config.yaml
num_hidden_layers: 9
balance_loss: 0.00838
balance_bias: false
groups_per_token: 2
init_std_router: 0.0266
num_attention_heads: 2
norm_eps: 1e-05
qk_norm: false
tie_word_embeddings: false
init_std_up: 0.0471
learning_rate: 0.0125
schedule: "wsd"
decay_fraction: 1.0
batch_tokens: 131072
z_loss: 1e-05
Below are experts of layer 5 (counted from 0) of a mixture-of-experts language model. Rows are named router (the router's row for the expert), gate (a neuron's input weights, with its number), up (a neuron's input weights, with its number) and show model dimensions 0-255. Each number is 128 + 24 x the weight over its row's rms, rounded and kept within 0 to 255. Numbers have three digits each.
After each expert's rows: "mostly gets" lists some tokens that are sent to it at least half of the time. This comes from a sample of Wikipedia text that the model never trained on.

# expert 66
router:166145095184160082151159162122100116095091158107121088141166103113164134139126104138119155184129119129121097090115079095082095139084136126108098084123127173133106108112143118082103125093109153162089134155124121105143168128122110138120148116092143074096090116101100124139097135115112147129124127123146157124137134159155109123115130128178082142141105130128127120142135127155169131108103135131108140166110139133102146080151150099100142130081138122120112145114111131111148148118152131131109094133146134147141132160144121104127147142143118125121111137126146159167155086136104086108118092131159142147105093149132109099154121139163136089122141114131128171123123150140097119136137118146189135101103161189086150123097094108114100173108092117112100127155168127124131086103124125
gate0:134128156112108136148134163075112139070058102127105104110154120104170163146178133133108158121130129134126104130136116095126103154123139183102144110115146144106130112106127121149155114147149157113138119110134138093164117119115129125126142161133170137155151152126145175139131117128076102146137149132134132172149126112153147097155066124130132103134100105104150131115147157131129110143121180106114143165111136119093107163077085138122139138085127135143132143101102129105139149162099121168132156123114157149148125155104128147138130143144136131105140126082129185152134174130156168148124137150159093138060120090144125134165146085107102125126156111121108177079126147153130160108083144098097125119097137151152105141146112179148135114120100129112062124102128153129146115138123120
up0:156146139124136162158086129079110105113152129124156128032155140124103152123151076141116132095144106110122101099136126154131132140160170117128146083142136118167120146147110161081104159109109127100121140156077148137167120103145134141104110136108155159123167108123118134134069097139146115108125133185108157154134154129151088147126145140162156133128112099186121126141134121181109165137122117140169124121107097145110115142108096125125143132150142140164090157087099112134147112099149142133139125083125155139153163134090139115139115133135170145094123120179125150125112140112154142148097151112124126105116149151102138088140105125134107134181156148106121150150110174148148170160147093155092123125123121170107141109129096121130120107114121152134114153149143170091091142120129163
gate1:099148113137136116114193144152133092099154145128135126100142109124136093149108103142147094109121158124083135109148116112109097140119112184108138145101111149099109113126101169112137152123158150085142117160126137151126125142138113127158132117163106104138144128151111176102127120166114147124175119119123109158137133116138102124086154116157111156137122123101104168109112133147119161120159125153110078170108092147118126131118100143054156139125160116097130161126133126140100122112146132112164143162109098159124137179124140151133169142121119124131128132091113121150135165123100146128164136123131098143120051129086106137121130122144075148113128172133161159137129114137123100112141145101171139124177098149139148142148134155109185196107151142136132107141154136045122108162147099
up1:111147114140130179147106125122168143152126101120105143113109148115165139100111149108105137149140173141160141153147108122149114154127097136122151094090085127126129123158070143113173152107122141105122177120119119153139149121115125147124122169087093115159121155148116134158109101112145160145109144117166144126118095159123142058143156132115180121122094149088081158117141182102136142126125138099107152094099057133120110147154142109135139119129140123163127117121148153105171111133124116143144125147142135148137096125128136121126080146112146141145120143145169102087135068124125135127110110178165089131186152105110129160164156114121134113104119170107124169145132138157158143105096147130128135164142134118101107109147130151107108117110075086109143098153098157149140079103121145
gate2:153135155162155132118113093135126158149076127151105150134158150120114111094158114143116150108132127149130135082153121127150182127100134130162097108133151151108161106120130111111134097134119116122107140083093114136165142157131094124112100115146139101145099137106110123148152155141080133133175143123188109062092121160144094147110082147121125117069088138123147149123153133154130109135119102156095147126149094111130163134132148134123117130106088114127147141120123145143102094122153119131123065137114078082086097127094110153128115108172177070112105120089116177099127133087158133112101144140108147116160149136170133102142145166131155132130146146146120111146121115127130098175099089097149130123120131125127099125147127126098099093111077152074136121104125147126153119134138093
up2:125108092144156110107143108147152095126148134108118133124107120123102106144112129145135117125130122138141115130095110129113183141124140133132114122132166107150095111149090126152129121126104121109164127164154153127135149063097137171128116116158123172104108144106164144112137130127171130145157163101098144126153158172139118136149122056121102120088083125139165108109129103136099158101131144147141085142137173155183105091096135147133152122140169155123166101122136099148124093144100138117148121116147131106118108140123136107174148157135132121126136101160107113137075098128081102141158082130139115116078167164078095131105116122110161143133145140110156135127153105079150162133204145147140117143159135107094093126134091105116147142128166127151061140144121116080125126134117135
gate3:134146143140117156133093136123176147147129086123167138165133115126153084084097077156143127120157124144153115151099114121127138148133119118114133122136144079142111121169142144093089120143139112045098157153088142099128121151107141143180121103135145162116111152125136112155166169107070130124141086122111113111115126097135169146126141168112148138117098152161146128119126154148120115148118084172148130144144131145153174107098113137161127152108166150140132155071106150109140151158123137156109166086177112113160130104171130141097152150106129124126106120127100162114109137141126119118123098114108116115113135115134127100143120104136166134157149097127115089110170141110118108148112106132118131183124139156137174086095137113099107091155132143144169129138147137075118098154118080
up3:145164094119122126148112147134179134154149098096165170161151117138101079093072101122134141100157127150126092135129104143145143147113099171119117102137134110168139128128145143085115099160118131082087155111097174136114155111119094139167119111096126137149119122134174116164128129080073073140122157141128111135113136152146149128120126166126155111108133159161179124128156142171125118099129099129168119111159146139145141086112127117173145141141170108139108134113116141101124121185129135135124094114142092127141138108152146144103166102146129126071099117136131132116077107122096133119115086126140154124151136085167116106137104103126176121118177108160089093133121115113142167138117094105154162169116112126132129112135153146117108082155133134126163160100128128111111110143145123
mostly gets: "b", "ub", "ab", "ta", " program", " Thomas"

# expert 83
router:158085108136089129157134121150169101175093098149159126110077131164121117095103124079122133174136097105106118142094123111134119136093136116109166098158141161088113099116142104140137127143138127149080151166151131149172087141132132135117173148128116107200170123124104149158096133105145097150153112114115132122164169157112127118115113130094142163161117127162147130121124101146106154136130160117113094109116126156099155128162162128100104106119128085156146117109098120095136114162110154139134103176139162152126147108114108096110130094145137127131148117095154141091112110167140142148129140131129100125140146106185142117087109110103148136151158146085082112106141123116109167069160150172149125136113129160127157144138145111097125169129116105152142101124158134108149116147093124
gate0:155113132102119124133141148133108142159119153095127092149118123078142138120125118147129075164126102125162141112130140112160127134108126124097135096144175088132127154125136112161137094169119137167177073082153134125154140127119108134131172107144108154133124115100123141145161134109133098090116128151153149141148110138120162112104145098063117156112096113144102093123115077089141149124110149144183157121109178150105155172164174154103108156115122147133125160105146112138132131143141099165117147186115154111124101146152140151150103106131073127122134104141144070105103082131102126115108116102119120097132089095118132144117112082104109066099111135130146126118149110133115146132187112096168128111100146133163191132143119142123140135114138163167110145135138111129124118143149138
up0:118172146020149124153111108095152168146145139103142111105078177120127155094111156099128143182120145147099097171117113124091162129119116134127134131130182076153124179121148118135123134149150101121119130130136169115172085112119159120133165085118147146107131151154157155141155102098134149140119116156125107174165155142090119114115165118119127113150094159133138121148173117173115133131139121118138137124161109149136119156132145164127135176085131114103143161115144142133133124151129120154147123115152108112156130107159143120089114117133114118146136143135130127114148085137111140070161093124105130131084118149131180123133134158125157147171153128122137107129128128089135119114109116097082143181114118123161155082107146102140132110123136081147146142124118098140156160126129114
gate1:136135128143107149123172129089134136110127108129134145137131105131117127125113088143136157096087110161125132160131114163101156080132099132129160102190171121163151135089141102141096162103148132097149139082091078126176116121092132128101094121124118146104123127119130149165108139128120131102121129070145128160131146106111089149112147155075084134141117111117185124111122140126115150133118102096149131144123158116113125125162111131096097132114163162179112098126139117134154128126162143161103105164115120136152138136094158117131142129167106154140123101087167119182121145141165135145188077092109150081157117144164123123127139132142143144195150097121125138105098102139167117130104092131161137129084131180149130149111138092163130132147146117110137100095115121152131131130157131
up1:153133139093143096140115120126131114174134143149105112114126135138099132146134153100148111126157086112158110149133126123122171183152190134102107159147140110140128152130175136178136112113091123141107099062130119103133130155136098182163157141153130092098097128128161079105087102109166122112131155138105119158143115114118156093128174135129160112147133148138112139133135163143131096147120131159104123119123114144131157150090120158173137139137120148137141142139120125094122146132068100129121166125145107152132124103136110125156151098121108131114135062112071144171160108086107142082113072152127095136137136100121101172128168074118138131171108130119155121128154146129118149085131113118117087135134144105140087110142133168154124124154118135076104155132131112156102099107130130
gate2:111167115103138141107134124130092112138128137096136148110087140162114138113100116068123127150130159135119092129071095156122124138135141138085132110089161109170151114124141154171138116127152105178085180141116133128173130141088162137105165127111113098101109121117183110080125134129112141105118162134121123148121096111108107144114098148092109174140144094100128090106130161135117089106110148123134141125150164126162143115121145120170111098136137072090170119121154119123109115153143116176151147152111179120117137121109142135167144062106113080126166147119141134120151098155152145110122101153161145084143164144110140124143139090089123128117126126165137095104109143121121182166131128099109113140113138121184106120112115131123103129127170132119154148130099150145130140118129181
up2:138168113124159144139118146122125134150066117147108152153123131117088147170162076164108111142124118077078145094162166122131105140144146129201129091132108104127117140143105095087136134143165072076147107108145145131149145128129087156175117124146165145148114135137117134168109166115154133103145114116101183159125126124120157125191134161138111128142133131109166140149131139174143188112124110108108122135150068125113137147165130101121133105135137131148090142143116150152152110122115145106098131095116119126098157177149146117135134145136136129147102118152120092142131120134154102120120112111095125103115096149148116128162136136121087152155130133114132137142121088170162151141131126125190130096159147117163121088135126107163158093108114167139105128091138119135093119120168138
gate3:119166149140156094117137129161132134161129160157147152094109113115124109105095143156139107149145161141131094160089095111111094157162056110125132113139140103158100100159120061149116134129121119126134160197049124147160107119099114132156102113122155185148117110172164105143125116126141129107124101147169134060089153108118155121141157118100104128158154129142158144161103167101144103107117157153130145096144149090118161140129092097140113089148162120127111094113140157111104134166150141122156147126121163125149134123128103154097131089148143123117122120144156125176118131123135117117092122128122109137115151131140162123132142107119143131132119103119128115114088135086081116121082118133125157099130137119130154162109091180108117145116115121149160124104133117146103088166130105
up3:132143082126107127097109147132107149137128111124124096145155119114136136133136155116118098125121113136123141105204148115108101133149160125187154137098171119124143151120124183114136119131119130117114153082157099173109126135149153109099151135127104052101103135153149157135130118117148142105111120108109086101168076119137144119111122098141113112135122082128123090141126056085131121081112123132155120102159136149121126073173115154084116142105123132128095123159120105115145150119126136140103110130128115110139139129103146148115109154083119157135123108140126127094131114134089137143113123133139095123151100136135120131127073153146127164110133127078102091182191157144167148128125166129153144173146128148138101126142176095139131143156135158150133094101143107104175150160151084
mostly gets: " \"", "“", "f", " sub", "‘", " f"

# expert 105
router:149146095098118111126103142156111155132126107122120123152149146131121100116131147124131142097127085158120120123152097178144163123125160142098158140133093084174114170138182125187104158104129124156087119169131137148166134140152136126100133103107130111148115148137157147170191093132129152171120142086100102148099169131177135113102133102125140096112131099145145118095119160124117113135139129146100088162114079128106110174123099110087151134123117129143127143132134090129111161120124146147133181137154139171127120090106126121131099155130116164109131072123143150121139102148128114146111104085141134109120099129090148083124133085117141129106149137164108155088091169107147117147163142171105113134163102157102110136151080124109148097155159172116109126107105113107124092135142131
gate0:111086165119103144156125109116121109108127133146113153141134114118128141150145091127138132148090136125143128103142137091116145148105138089134124098145121142124116093114160169121124135103112148100133150089134124177121132163138145165070117149088123145147152064114139116156143113101137121124113156142138153127133056130117162104128129118135104156128165156129151135139101102141106132126130112114123117118113125119118136130163162094171104161074174117093140124075111160093109109101110125133126121139088126133137088136132153134131113137118123117155110169135143133119130147107127155184093166117124146149119134093139158128111127122128029151179115135090133182134142118148156124090103132118127080170126120091129145139167091099133125174180121142165102182127103150108099141127155146
up0:136118119138143115122147121111144093133122117150138143129170123142143097153132099139126180123142127127127125096164147107123174150109075106105154151108122129135099083161116144095102136133133172190123142152129158163132109103141164150092134107086140135115144112130162145141135113122069137115145116136116136118129086110130126139141143112135120121069122117221131109141125137124167153142113145101121104076141139089124135183143152144127128143132134151114115121128107091067106161140132126121115141104098122189113127127123102116114171137151134176144086120087130174085140144109138158166104127139120141141140151103158151117142102157108095136146160150092111160121124115143166119064122148182147108183136117092131144110144156102122151136139135103107125130168102127122090156107135136
gate1:094127149125150151114129126106130101129140130155148148160077101143134153133114143106092138122122181125133145119105114100145120112134133115145135092066145126097142116129121123160103176111088157148186120132141160111186133123146114141126112119124125121151147126100149170106151174125058181065111168152133124140119159135098147153117078123145134117131153092134081119110102158134143180172123121180140137131131131098126136138116144108123115133116108096118150106130128142083153117122110114150135174119079111106129113154095135123126140131101145116153123114123132132115153147126100133106134151152122120156101109139114172084138121137088106150142093138092075142132158135142147147117162142124118126090136151125125168126156092083143092114091153098104159123147134124188115136179167100
up1:156131058060141129094112131112106138100067143116110144130143141163104079116161157134137126089074136165136172149136141128094094112116103134110150108149107123123162164164114121109127155115123146150128099124081137116125171128112118144167166167151111134133137101116162150116170144111137160147121109112135119161129087112119144124112079145108138147191099143136127145115107132130094156158090116138173142151119116111084129089092058119161104136091090135097132120117070150111067118127138167115113136120117117121161140144119124118138107090125171135143130096132147108095109111103116168110138125145137138122136114135162143133134116135154154116149132087123141116128155106164106125147150140115155163136118128110139146134077133108130126077137120126118086111145113100132134125110145085
gate2:122139112122169163151118115125131103156114135128092137135117129118122084147138114139124122155127165154109115118095094120176144124115133135132141122161135149100119125146094095087127098083104121117095073126089100102111189155085102111167135149075120097159145131137122141115156148148099123126155126165140112141145147119129104130142134116122169082155108127119111141156113153143118143132120128094165114128136116105121119198137088072140105110139168111123148147124148190135167173117163137115108156151143130113159116143142128125155104134111137119075084153130141104137101144154134133113192125164175117169101133127122148163128138092171143125114134134100122150124111077145115108146119107152121125063151117089093154151154124157146188118142135148158124119143159157146135121140119146
up2:163138127101098127112146121108119100103108149119112135120160077120128146160163110166133077133149102159157126104169117153106114157103137096113111132129133124106093117145152167155122113117136163125120130124100149127139140098157159115100108126132107098095113130097107134152128079141128096107151105122106116138129123115159159164134074137146131112106077140119143123120120075110101120101090112186117158103129124145122119110102130128123110134116134106153111135132127132118090142151127163131150145145187120204114107148109129150142098111127113178147099150149140126127148186149112116134136167180094178106102113099105101116087125110132118107114143121150056158091114109157122172101153120129151133149145127127138182116107114096118095125133136136178185117129098101159148124125118090
gate3:161112091100136159075112150112121129117092129147136094128134135115110092127124168178105131123098117112153124163127159165134134134154149150145144112102119163144119173104119096111155099111109100125111135095075156098137172118136108150106182126138142153163130164112156133141096110118138138130093135124145194111145079094119138120132131116124129133102186153150151165135114131107097140145124139101164107116111127112141139174147150119117118097135082134150156153142094140135113145119160116119119100148121107153115120123138100122096109075094132091114099147160156115132068114131131120113096095145090149134077153109122125110116144174121121159171118095137148085104126134098124133118137089111157159145120125137092151157137124143156142127108123098165077097096091132104152123164177128
up3:126140124172108146127087139094127152134136135140092135082082142143110148115110124128118137113091077109081102129109101134135139133152144137132130131142112098114132144119113162104120152137125157177119135136139113138125148155127091166123123088115110163105143126105177138112097138170161137157139130091108084087116143101148182119136162154168114119145156111144093163130109145151099137145149139128139147150150154120168105133121141145130140129152124139122144141173104094139113151131152119148137161111064130097158141119184127182112115110076145110105141150104105117118182137127098132145063140122132136091144098166095147080105165155068136144134097074116156107108109107151114111114149085156118101139095131119129106107119137162143088115139137121112139148091147129112109115126183123
mostly gets: "ć", " (18", "в", " (", " (19", "ä"

# expert 72
router:175144116168123115128148123198104149143122128084144111128140124117136114125150121123160108126159128139129091123084120123096126126117118126151104114167155113156140141137150153099133163117115076146137144168130148137125137136136111121108150154084111099098078132181119117150140135106145160178084101094101079141098173174105087107120123096135135130126138129138167094167126133122153113142122135126099130140074131147108133107151114138105157131141117118145093123141081120119119122126135143122061133114147094128151149110053114097109110133139100145124156119158167070150158134135114129145158118076139096153118085134089116122118117113092171104111143135157146133094139166149135091140153119122166141112129113177104109132127116131127127147152095190126126140088114088122154119142141133
gate0:105124110103130107106127157154138104112103109088126146124172091126172123157142148105169123126104123152102134140103115144134162074094103132111139127132140141125168162133140101139146135115120125125122168168141100130158165125140125161065079115133134145126113173129158148088143087113107105164151119095157108096149139110152050160113142122154083128124112117107117106146121132095096119159122083132110126133166143162103137105118116083127166138091166142150113153121152113146124139121146146177152145111111139121143108132120133121102123123159114122071156085134169133118129146140102105130167126136083102140131087154100134093149127138110130120111103105129137129082112134131135180129167113130179107144139121148178112157136111118146143095136092131118130123049119121101143145164146108
up0:118148152124158135153134097156142160199136141098118104155093124117076106132169161128155109134131131134136107114133136081095084102142114163116120118088103121085117106101150125130107123137176123150135114089139134126123074105112113083139116155136127128124154135141105098123115125151096136114127130145155141103099115138100168130147091163140122104135144148136168137104113140088135116114132124116149122123099113098108119144148133145131128157118105107098131149139137156129157161082122100077100135094133098109161125106149136108106124141097151134157102158114150120115118080110152115109094130100157116143118117104098166131073088124166087132150124149073148094141139121110112102123135152154119182145124156091087167126088158110059159118108114092128163182162138121141097115115142155
gate1:154095150089113121150105158104097132188139134113164139156118162121118116156118094118156138124156146113134140121110125145133155125142090107085134228123156155169118089121082141118104195138168138132166108126163077108108123104137118109132091137119137135139139158150157125074129124136140151138142076108148137132130158144126082154097094111138140119114147106113125105126126157102070114122087120080115124112122160136154164080138113140112122105146114140114136092111108151140158096117092136136104168123103151125157116153087134127178159144108120129171166124126121103122117102141148124100146097138107109162144149125124130133117122154136066111127110144108163089153144089136105126110161105135155130124167115113153128134096090133104098151119143124165152154140121145117134140143118125
up1:149129130124139123160127139152147158122142102145119140134139148130087145136129133107113108133101134145139111146158159158095079095126162141160135112127155130147157149115147122146120111156135151135091148142129124133142121193157166129101111105115144119185079104157146113118116119176160149093120170156105118107151161124134128132168116170121158126106116119106123125104106111115190184111108155114138160162114096122143158096140141127130147139126143134114097145117068091142115104140103143147124131150132103147140102096127105169141123113146094105156101140096116080076119133112099087122123121140172127107131145125152154123117113151120099155095162119129088089150137128080111082164140188133135159161113144115106078112143155144133122127168161130138125134144167160060144090142153129
gate2:134163144107106119120126145124102124107137089106154126098128143157175123099092130156169111165137115150145116128130080120125113125074177135128097150140091086130130146098139150160117120081136120103105116189098138100139111113142172145093153140140113132112125148107172140127097114081111080108128103114099109123099134102093117121156118097072150123175140118133088129113124125121107117159155109135110178137140102120108175105118152140101141108145110130073133160134111151106102059126117120131090125113126118155184143152120098114128149131090145134148180127143123164122157128102086172137117154131128131128140051169111101092162157109121116120110160121146120134125104109149127134089178110111121109119117115131103145157133114169116145129137138127141144152145122152115109105113161114
up2:101126120124127121124184115088143110172133120167145126128118148137125140130145105106111144152158118152089088093140139140116084092144107136109125140095136114144183128109156118077156184121134115148126171141152172113114119127128092152173136108114120139124104101189112153105122115155182177130142132129098113094161077179161153147169111149086115122111106108106122166139097097105151135169140125119133170120101163148117110111138125111146090119098120109125109146137128136122123142164113147073128097150144153102075145094121119136123169111102143085141164142151093104098121152120116107087109144116124147127149133090116112149117109114112121107114089078098117140099141145179113161113106127114150132134101119105131133106094117109140163161112115155156122122143111170136169146129130118
gate3:121132134177141183102111141110106134114177147130125144144135097107182112111138116152114096127141132118128137065103144070153119116153088096097127165087181100140144147139123125117147120105113101106122097123147115118164146101122055135111101090162115149132110143104135105138148138151138102127139145138155090148145076078083164112103134132124156184114168136132107101144139115106117147138134099135131105162149147146141158116146062116142120133156136120141112130130132102115123171170177108121114135106119150125153134080097121160101146148098112145101133115118143160101090083138108130098159140130108120135150131146130140152155174127111141080157161154133105133112116162101116165113135151098128117106123106131165110133097093139106135136132145122120146148118154154114135085106149177
up3:154165145130174141124175120087135126114127150110159180160098144136169152157075108125136120124144132115119083094118121131135130111121147064097140160164165129115112135106131103119113136080087143170126148128133100128126145155110098130140169165153157142114112144094122137155129107106084117160185112173135120147109127150138148110102137157146148152112115152131122120118164105149133104141131159092130089110184097104093153145144096088130089143113120154132160116125130116144144152156126146110092127136162092120134099120138167131114164119131097165137162137104132130110112089143065113122109127124096162095105133119132139122119084160111154099078123151126114132095126148127139129132079078144093153127108130152163152085112127142123096091123151138101146159119166121145134098125137101
mostly gets: " water", " Air", " Africa", " China", "$", " require"

# expert 87
router:145107085126153138158114106145159144147089141126132111126110183125176125174125141105111098135102098104128116120103101131163173118130112074118159108113119136118109081147136135130138093147075142163105080104176138151140145131139183129147126116122084090132166127124124152132131145118105096141132113123188121120169135119114141113125133162108162128158113119133118166142118131132084099121145107094169143162167076141122102158146120133156157089140107158113153110073154122117147120120106135165108137148119134123108135105115092109137152144147145149141103130119144108085111183144114163100122149107105134102154139145150128141087131098100149139122126170108110100111126108137131157098112145198132104144096058143114167143123136100122139123117124138149151113083159122115118140174131140
gate1:137121089121139114178096153170113140113128125118174129165143089148130165151100075091119133137108150138122103103128149123156117135164114118092131131124147152160119139138138136111146151184146141160174147150096090083113129134070093144093148132100164097158097097142113140111119092101113171136105133131097105144140095099119115157117151108114129118111123137113152102088156107134109140088153110166119135120086158135121135134154146117119115152129095142191113101147160134181103175091143128126120125148110156147192128139150107156140126083096122130142139119111126107128124168152079141113106125105156096146140108103103135149132137118121072150116170142149133135104097124091099149090096161115156138133110119115140076157133113092135132120097130114094134120077124102131113139154132116
up1:126107176102137189123124080124133097129129133112112110100110140121099111115145103179140116138160118115120162113096147141125120140100141130126106091148144089092128110092125112128093126137142099107131123133115152151174116103147138088136108108126106148099131142091163132141109117114137122131147121115145112176125190131142135148108060162135128117145104156132110139175107169098138119157128116099156100105089130125109105142115128127166159079117149124071102127138090096098139052184137134096168123135126120140057111126163131125108125135133161153130115117106098108129169115102144122119123137144095163141123061146118152132136112132094164141157123126142101172133142101181165128197121127123102123130126152139123170138127157142142135142125089156132141120128119134135154153137116154
gate2:152113088131110109166141091159147136147106130119126135101116114174130106118123110138129104122117144129111138122134109124143143128138139129141129144148153128136110110133113143134106154136115101142140119157085152129156080122154129134091129101069095115106132133096118103126120083145150125101157160162128119193167116176120105154117105089151100132163120150098146140167095130125127184143110176106126103104145098178130148109097132080103148080119143113130120117109139107118113154115101150139168105143124108149149165149147173116134175124135118119139082152067132110149107116136148130115107132140133149142099131155115129149129128113129125127212152096107160173196132071118119160148090086129125140106099119127186125151128179165126128118118134098119148127127136129133118118173166116
up2:094146149146172077077178158143138110123093127114154091166135149105109122130112130179113128120099087161136129101109123150181093161100119126129104139160117116144118162129116114119152120111132132119123140112177097127113183154133133114130134124137148142155136143156152132159172155095125092147114105125085138103088162153171135114107179112128111124141141131153094171146145117135107101132091101118111102154125149107119122146142118115111103137121104140111148154101137146127171105118180099103133124144170118126080069112105068113136146134138139098117145112139129129133130133121111145124119114128119157131122100079153124130119091178149129104092121138146140146107135147150117085087132161136156174114154146166073124128131101158137169108141137145155124120112119144097085152062132117
gate3:121156137109128149134156174126141146109113119098154091145114170090168134112133123093113111126137102158141102141126092135083121137148106125162143139102184118130153176093091108129091116170090106165129114137127109145113113134126108172138127105088103146079113117133153127134144109145132169135119114120138145118129096130104101095176102096117139134123110132124169089151154084116108072166094109100136116139162153169108141121140095122131122132088137138126136089125097124139132108125125121139077106135140119128165128121072159134078152155113107143108127097160150097137134144137133155124115096164090096159095143071189134134127110141134130094141132151154122136130149215101119158108110121150162125125146129157089114134139127122109160146141103150099145102149124112128113147158167138
up3:123138116200124153148130112137159071139153131178102149105122116125156165145150128185140105117100121078150149106143127108127119154118157150154136157108061165085111097097146140088153128106129143125127123107146123106130119129121093134166156139132107097152129119104138122174062181127076141116142127205124128150124140141134135120151108151094126161119091133127054131106107101155148134183093152117158111116112095109075139119116089103137118128155112132128143138143137125141140116113113144154161145121108111114134151102146157144189139147099131149125120146152081109129124138146130152131124141125130122110130100160133123155146110100187131158094130128099110105153115103132128107141109136098130150161095107116107112099126179132112128143144163138106135168148129145111103137128133139
gate4:074103125139106141140136152157124129135170137146123133128150154110155141113118078147101147125133116138076116117138129099113136149129154113115151109132125150141134105125117109142159119131103126120185128130100143114106148152092138141156127106159105106126134131110155126095129133171170131166138104122104125078081139180082104137146140141176127121134085114123113119123140099143098107162131108111117124141129185164178128127156174120129145103134082145168138145135156172129108161139165121144137139143102122087154094149145136133105155129146154126147120086101061141119147123143115131160130123143095162128129151106150154181125150121117147092120152154132113118137083079084120156133110127129098198126128126128124101115119144193126138130142113157108124126151164089140067155120117072
up4:134125112118087134146131136158166158120137107165122129087135180101104133134093135146132115144125123156110151113136117113120109124121125137084150078118130138087137158135083142130164122108157130121131174154084157131133155121134189114113134166176145107121148158148144113187143134135162098145126125135150137144115120146114123131161153136116179111097133120139135157151131113156137109093099102113152119126122117112122135130123162102117134144083135108181180136157093147122091114152151097083102104128125120089119136191133128143092133148088146164102117082157072125119111131129117120145130131161118121120121153113183109168114136132121140101142091151133118141093108117118065138143138124085140131148132147147148102109054119154104119144126125178139099148156133115142092074090140148
mostly gets: "“", " ==", "‘", " \"", "\n", "”"

# expert 75
router:140150151192145128136155101128140117095101131107180086168166111098147105123145096133136144134135123155107099139127101079116124125099135120138113116173138161131069121112121138108135117153145104141095153118072148123086102155124086156119194143114133100100133127131135097110121094178158164133111117148132126129089130152128127136137111105119149129164186115165151126150137104150133109143133162112128137116153132145173163116125092143127130145122141099176133102130127127160140093093131130130139119188127140108116133131143077139169099129084151127154106124147154113145119109110145099095105157118172128151112103122164144167119140165121129126142105169130171146144110104135162108164163115129160119127099155143088125111109130092140115151112148134110126105139088080145124100117061133
gate0:110151065157135132098101124138092092161112118124127146181140128175141136111082159161142137116150167125140110111100129108154169103075141118115126142162103153142122123136130158062159101136124193150149148167117164110127144111145110127127128132118125120154125107105117146105122143129128132127176092114184144113134090123172101128175138128102126119145115138112134106113102161139136160156136149166138173111163094162145162162129137098085124134145148141137169116150110127099171134105128157124118123132166139107133109135125132134142093168151100151138143138100054150161162157111045105112136127144171145149174116136129104144173104124116126139152135128154112124114113106117121128114120128141130157121103123135118106108096143123164125131108098144138150151131123108179157144124122088
up0:123081117120152118142127186096124167141083122106083128119165158119132148123147098121125138109144143150123103128112138120154134161144136144156134125161165136160158118129120139123147091116109137107111122098168108174143190112140153142154131152195191113113158130106165096083135124148148107122158178096108145183145175140118176161146100129103066158077144167128109110166142110156128088086106162120153106114131128126123109123125091152148131118144128101153107085132124142125127152166123125121102152159134094131106149110149152138116117127150149122147128113117130144173128110130124177122146144143112113157119134166101154098088132120141160121122143113147121161126128131113152103156178155139128111114132131087152109136140089112152130139117108157131161147130111138156116188144120158
gate1:136137135124134113070112145122153105081147137105165147158131124130141139156152131130152086129116158119147113094120117118118136104143102149085121150110159117102136151131110087073146136124164133132103089136084153135135078115115118114130088132109125206090138103130128135084167121105089124106126115102096074108145095136106123136114115115163144140091134126097110160163146144122109128113141120162126096093094147112144128134145101154116137126102177162089113165139130126126118117156155117137129114100108112161106082172121128124137113099104119114101144175152160127073152127153110136144167095160106179121149148165116112107130136144150132097114091125120139174167117095169141112131097134115108152167115114148128124140138145133111143095142155143111149077081144142133080158139168115
up1:138113127097114164137098154101123127113104140087115103110150137156132094147142094154163137120123139149125176145153166137100133127150150142077147143131093100077161126135144101138105135108131139113101145119161134121131153115119148148071130141143143158171155134131110151129105172119206135156185114138126149113108177136171120118154107129101138109113131149166099131168115133102139132094084150140139089126114140195135134156134130104136111091140140128161119161145135082145116090117164140108088146128120114109130150135163158134165118167130137099139162148144118148105091095152116116153077129170145131131127180089111118135117145108085107107137144092130154126116159125149151138132148159127152151152130115156123115139139135133122144099127131114081123121117126130137195182169122169
gate2:180066138101119095120157117167165107098118115155129120139137090137081139139114142140116106107152078099100115138136182149137173153106113140161172135104168156149087132116120145129120116127130124098106144111110137121177126134144105149152131080139140151086152140144113128128128130137104119147138065130101165150188132152174086136140096130095149118111177165119145114144131116165116138106110144151112123122123120100169138145129103180121142126148133092138116128143142119148156115115144153132121098119108136112112126122124129123134130120162191148178142154131142111175105155130131148139101139100138137123158104153111091158102142122133165111133157173133152163128143163116158142092142139149144095137126127125124158166106122120088125098099115071096100160165133192133117109136147131
up2:136126082125127149148123132098097099118111150100111127133102113130112121144142124151157148120136148106173142076167100156088111078130145143107096119151146125148132115171157087163138092144083111112166148128132118149151145136156155163158118134135114098124076116117121094121145112110155090118097177119101132083088101116101079120051164121165121121133096100121113146145145120117113160164136095109138115116107140129135096138140142123124148165096114146081149132157115152112073147151161113111093128103130142129106143114088149167093121127143076134112129115114101164127134110095126160118148144188129147156128156108118125145111136127114070170151129087111107091149109095158123129171112145145112129137144116138121099100144100117119103087148136157114139093122124112142139160131098121
gate3:097123163144132147135119120162112091190108139129159129141168140102114148134125129160103130078147108114147114116127123110150120187151153068156109122096141129134108121126092132135154099140102097107135093139137139157134078164118114136121137118147104130126146121116131123107118190123080123103105105094083121111097119142153159101078111122101133129142089100132104189136104157145129089151118118141146143128142144113076178112132141117111180162137186128100095111104127135144113112124164133132147111153106124100135099147089086129126099147100091148178103125140118148164160135151137133135124136100151138136163121140130129126119133097142114117118100200106112101141141137150107147129156089148156106177150135134151145124091074144140112119123158107116109105125110127135142170157159093
up3:136151121119124144129114105118123138134083125122113119088146148161163150109129157135124134113146166150120096129163134105096157071133131105107146114154148121122102124152167097062125119131143128178118119143119147150133120121097096166156123078101148162099153148120131172120150135153130119126101126130140106124158158150102115125043097154132088119123135101119142153113116136125099104127178140121145125117121133133166138102106119166104118155166137127171094146145117116140078131114161135160077137120139126114120100158144119116135127102114134098089119062125114116131110203132094112137138141102134157142145131166102153147119162133144168104157097124147124087151168171125145119110120100115081127140102117073102132101148155114115124149171133166107104149114157138110171100142133104
mostly gets: "un", "ang", " South", " China", " commun", "an"